config.yaml
d_expert: 64
router_z_loss: 0.001
head_dim: 96
init_std_down: 0.0
lr: 0.000617
lr_head: 0.00453
decay_fraction: 0.716
seq_len: 1024
steps: 9702
Below are experts of layer 3 (counted from 0) of a mixture-of-experts language model. Rows are named router (the router's row for the expert) and show model dimensions 256-383. Each number is 500 + 40 x the weight over its row's rms, rounded and kept within 0 to 999. Numbers have three digits each.
After each expert's rows: "raises" lists some tokens whose logits its average output raises strongly, later layers aside; "comes after" lists some tokens at least twice as common just before its tokens as in all text. This comes from a sample of Wikipedia text that the model never trained on. Tokens count by the router's weight.

# expert 18
router:586520430478444517531448528489526517500535417516502498495546533485484520498520498533522527487432510483508485503485477457516486498480498451558505650497489516541590498529475483557482543483517480497374512533406520537536494496510515642500494474446470524488474479500524510516529570439493501482477466456473474558482484507441361556564515628463484525490572505466503475485520494487466507489506
raises: ",", " in", " and", ".", " (", "a"
comes after: "9", "1", ".", "0", ".\n\n", "8"

# expert 13
router:549508553468469454541514445492524521532454586529525485462511562506488557511516493527510595503477450547491525523618510525461496543488490511525499504428437477543477575488427574518478492346521506504496514543502504497540522410518501466495505522464479511482478551460442499467484464582519505477516491561506538399484509529508506535554513471557490363503496452430510502504554509492456526506517
raises: "-", ".", ",", " and", " ", " to"
comes after: " |", "|", " |\n", ";", ":", " \""

# expert 16
router:532463496501522472533518475476470496485621506504441472519565511546500520488529483551480435485578489498513467509460495569568493512470520565538514440479477489560466553537527507528517523453522395481433504548500471539486498461478497580522532489515482619534499479505538529547510510460503509483508483553517513530475445534515474438514496502521522531442508423569509507503462497485469514513509
raises: "o", "i", "a", " of", ",", "an"
comes after: "1", " ", "2", "9", "0", "8"

# expert 11
router:443483485496529502494467508512498520504496525544513498443567480500506549454520493487534453485490478543516484494506488619551496545511521513516494521520505504559494531484475596564415567423524522483414513469598500457470507495509514544494501532493505570522460520498491502535525400524519497503554472506610487568448491572477503542513497510480476525476506439484513488493449489524501498492514
raises: ",", ".", " in", " ", " and", "er"
comes after: "9", "1", "0", "7", "3", "5"

# expert 1
router:557510443515452480484523504475524507502508516508492505477467441513482478479525493493482499497512555422514541528483490537531490526490493380468509467463515492451507437512534482542440493490518446487475515543534495471435517455486499520523510540508481458545487450499466530534527499488515499484517503497441526429506493514513469498475505631503456369631511471379500493504483496486504519519522
raises: " of", ",", " in", ".", " and", " by"
comes after: " ", " |", " (", ")", " —", "%"

# expert 34
router:513486556517367515501510472500498493479543460510457477493571508495496531500505503520515483531482442396530550521535485638577495568508481545504502445450493494596446537502495519499482512439511460495513501491465495484511499467479517677511493479451462505503494559436454514559554397425505491503496489521479641502514467498532542506457517634514460468502459421412483499500515478490479500487515
raises: ",", ".", " and", " of", " (", " in"
comes after: " |", "|", ";", "\n", ":", " September"

# expert 29
router:409489592503516508515537518490528511506549477412491498406464440514501515493493470546514512507425524561514476503483467467573516538484507484539514492482470492582441464575475599535441570399483432517489498533583462462493506480506500593528536505494476567537505557453524505529480429544500506521532503542492474359451503525508540480581506492484512503498494413466509484501539487487492518529521
raises: ",", ".", "-", " in", " and", " with"
comes after: " ", "==", " —", " due", " University"

# expert 14
router:391491497554512537500475468501497477496524473505463515541556518534499455464513502526505533480551576469512472506490478505414505502528520515494497505472494489469549466525640554526505463471523498534545490570481475480459505498526505574497513533493495602449537490489500504491516534496487479501494482515458491519321492552464425539453498507527435469515507458490462479495561478478486521548547
raises: ",", ".", " ", " in", "-", " and"
comes after: " ", "2", " a", " was", " /", " one"

# expert 9
router:628501527485477533533461467483583498485560490492470485459435471513517502479504490574522431495515488510539555503394487430543505515511521472495496544489498512406562519508538474534484621508514383562416524487460464513549535554500492531490506497517495522484483588505448508474510446480523532482552499445463506364542491518479536507448522486580499453624537442381486482492412488490470496512518
raises: ",", " in", " (", " of", " ", " to"
comes after: " ", " of", "–", " in", " (", " for"

# expert 22
router:547460502509425565505605477474564523482512481522431495424454464500486495485524476458506485500546483528506519495498496482536504538502522551476502441423517477536575440486466423463469572438499470501507517496487509452486505503478505528504503524456513432497482578488521500540527441478523489498540501393428463400452526450586478478504496573602383362580511481553489482488517494483476500516496
raises: ",", " in", " and", " of", " with", " on"
comes after: " |", " |\n", "|", ";", " October", " July"